Weights of a small mixture-of-experts language model, trained from scratch on English Wikipedia: 224 SwiGLU neurons an expert, a variant of Muon for the experts.
Below are experts of layer 2 (counted from 0) of a mixture-of-experts language model. Rows are named router (the router's row for the expert), down (a neuron's output weights, with its number) and show model dimensions 576-767. Each number is 128 + 32 x the weight over its row's rms, rounded and kept within 0 to 255. Numbers have three digits each.
Before each expert's rows: "comes before" lists some tokens at least twice as common just after its tokens as in all text; "raises" lists some tokens whose logits its average output raises strongly, later layers aside. This comes from a sample of Wikipedia text that the model never trained on. Tokens count by the router's weight.

# expert 28
comes before: "\n\n", " The", "The", "\n", "===", "=="
raises: "The", " This", " These", " It is", " During", " Other"
router:124121134088138133141149150149122099120126155105091161147157171095103132146116129145029055128116115129145157133108079142163145104081192163162079134108109127120103035139034130132078084141076050184121061134130118118118137145071193143141111158071121133138149116160078135166092136099149070155147114158100087116147112130151190114119081114158137129118097176107109082205164067161097115125109167163093090181149141120130073169097122121087174090114081077113117139122148107129077136066092199101156118133150115123105084150105120116125110058102149117108148122152097082122108130144166095083
down0:121155133155056125138169101156114142130124056112116145138120117154119142121146081134112132115143152107141176090115110113125100118135146110097102112096130130035124149129103106150141135108152072092157103182102067143112096039112173144132079059097162168102096152083116071129117043086110121145101158174078146056135082161116085104137088084187045070106111144109109064124130088162114136086166136107191095125145150156158127157189139156115089153209130169180168134155110072100141119176166129110145196122120101104083136070160089073142142109157154149144113070154124189185111107145162170051
down1:156084085139180119140164093126082082100108153074115086114111134129206074079086145109136086180165154151156112111120095105179085094155075091111085149122137124120138144108145108132181076071137100176055116138116081100102105067103108081147096136101113082143113104157078144157109172104139157047186115155145130156132093182174087155085120108172122113110147166063142171125123101105138151079129147142125123135094153092087145064108177073091203162109126097146076107169072056115137115152127152113145066106131079156145099121194126145140171146217145146062137132082069135147173187089146158126
down2:058109068144141076074148095094148189121063105123129123147131110168128064099133104140125151153158133156104106116144125106142132151141094089141108124110120083135099084133121129160081100171133168132094099093165132121183160108124128104129103109099105108134127115099109170186155130086108164102140141136156141152104090131169165085126105193147179156126149133102132192120096092174178123115173119124146136086117172136167131145122110155125156155167155144126117104137152049165134144147105156130199161048064119161122041072125215121088082162156030121131097105159153110170121186136103137107
down3:070145199098100138116178130115130128109149156129157129067121136173132090175142144111075096142127072136145143086121129108167070088137195154154192126190124124113129168131165114113081146155142146133172106120127093183164118105110171096108133147151124123120114073127076160138102148046169120103083158133149071113113127083123070097143102083142150107151109147127116121176182110109072125126163131149150120138150086161130118185148092111111096099203149110156100131127127106082108135183085104111157131124110125134155120140123129105095120100104065081056124136135148085133144057113085143115
down4:141168173162156135167121143120153111154150115099152106094155147116163163144164103116100113126110069146144129148118168111141092098085099120118079105143086091199134127092184137164095074166114139146132172121097092186146170130156145098102067154169138168134134042072145106164129125135152122168139121166101166115110097132121085062108110119168105101162109148090143144126132133086143120152139154054140144140178157114140113116104111090149151091080149141175125169098125135135089066054161099130097110127149158155125168141149130129122137119107122167150143069130119157120162090131140102177
down5:144077098166090126108094103085120111135119084154148101097153089103118152103145092090142128181156171140098187064217100141092078211192110140127145079136086135177121127206134160155175149101131141130136120111107154123108120166160112129153101198099100118109154127148149120049118133144121145126130146128116129130148181093117166213088178157147071154113135119134069124092139126184096129113105101107076139104124148160116122123127151131160110147145166143159142171150072154140108132130111090057154146135091072130096109113111120197167084097172107101181135170139099139112109133099110128198
down6:126145105103095109111148112197117090147131194113107111122087129171196114121157104113077130138121116153119129125084143153050152144097079122102105217148136110176115084106142105150146144143180154105164164146125151068118130192148131103128124169106150129065166131139129122143127142146150146155139147158133196162179111095205128117146109124086191166103161127136094109115169122108122111095182088099052180061116086080131089090113138140118131123089101100071131120086145133092106122111123132130127109078102130122114136156170024137112143148075138103120195102141123153108179092112140083150
down7:120089153117145144084170130115104121135156168114122120108096132130147168197166077111122020127101168138131125105142102154137120094120128146125147167069094113154075135095163125070120157134067139118096168096128084084150170125096140125169126120157189177159153170139121129132148158137181096142139119141154143151126128106177103055145168100105087146143079134103177093094083127148140132112126166130121117136103128142113124144127092138065197152121110147163102170093141088089105115101184134164134077148045101120126112133121087121101114108124108082151168143130099157185086123129143195118
down8:095114159065106163170196072117110135099142171167096132172168135158133169129131132105125172159133092143123104091072129153096154193075127153157113146108128214028147108092117113165160057142159123121132150066113141176086114100148118123120159152071160121120102127118116096138121115154136099151146123182153171128128136127119151135083109088147128109110136149131130129195101168050146142154103085158149121145107104064199099112158130162114114144115111199159127169111148091109170116160119111114137073114072065151135103097076104110116139101170149052093132136125108157103151145102166114134
down9:096123115123149099042095113108170086148157080190089138072161161101141076119113122132160119145169130153102130170122120144119122145124100162132125157109126089103125179143100111151087094108126170176156142173131171104161152156137125155187126133147139140064064164106137129115106125169102107129139060140142116156149094115138092102130094132165147165142097156170153154125105157160163090165120152172097150081100151086134136166105086093134159132131092149081070149092097157181133088179145129087052115123127115098181162153167078121079178085086109124110113129087111127126132157149156069118
down10:059088137150108101113086152087129116162127097127145104085132187119087137153184079077166154201065179101206153150093172157109132125128132100083140105126155156144186171159095165147097137147160163063108129109118126107152149191196175150198097131139126094081135153112105107110135111113129138169127092083159096124168085170046087142102158108075105108103129087161157123201098168109153110145113141144194185100133124154125127183051077174121147166052100144119111124144172157180201113167128101113108106102126114149135104112177143143141135133145086166092101159097143125085142127162112118121
down11:119079105139095130134167082147139120088124123145146094108085165133168137091105152127090179148195079194081153150117117105163118140116163154168126093096191098124157099098128098154127137141189124124176075161119101101124171193143122092146106101085076143170131122169201199105121113189129106122179108118127134144096057134112100169099179101071088158135116131113142091133108140184182145129074135180103128121105173114073083116152205107197087163193178148123182083101129201181102127170130088156185150115112152127102192074183197156164100108142120054133131117118125158170121191156144063161
down12:135157094135130153159135112057187154116094154173103134133113204089161135100160148155086105130163082135116188129060167139155114156093146088116146066128149066055112126078095102121101134144119150082049116110075085108174127126164145175141146088188156148157063148114102160165131147129098114167159103124081102149099118133066125121151077109163131145085104122132113160165129097129187093098061071160146188165143142175126091124107077128097085180066168133153182098169113157212106074098122144123068132111165177089154081133143113151120090115134068128194175216157099096134065147133133102196
down13:149110048147117070134127107156111102162120106140149122062160119129090087159129134169115095091132105148119147099182177085189114125103138110120137134167096080123141094114090095126158173120154129164123150142104124100091131102144052102084119112101151135097114117115178137075154134113079096151134130135100144130151164184156131123142099125111154120171121159129135138110126108137125137124152125153086115143121188121133130142129104151151160151196146130118161118133154175151121174113155107116098167154145100146132160212100093183161129097092091199150134179159147120118046188112174092078
down14:095124113188160142080157149150064160106141095081127119119129151164145156098097110141138117102116109074128155149153089151079081109116163179138165148121075096092153095156164089124090121150114117100138100132091082123161158123198162105133127102092130129135073132173098049137128159143107125145092103126167130185134118148102116107139133207084138078124149127112164123170076064116188166119113126130062081095183082120082098192146164110143106140073142108099110114111117111128122167157118129166176142091112133136109119117132117096109084141088097056160088136081128126105134106146109171121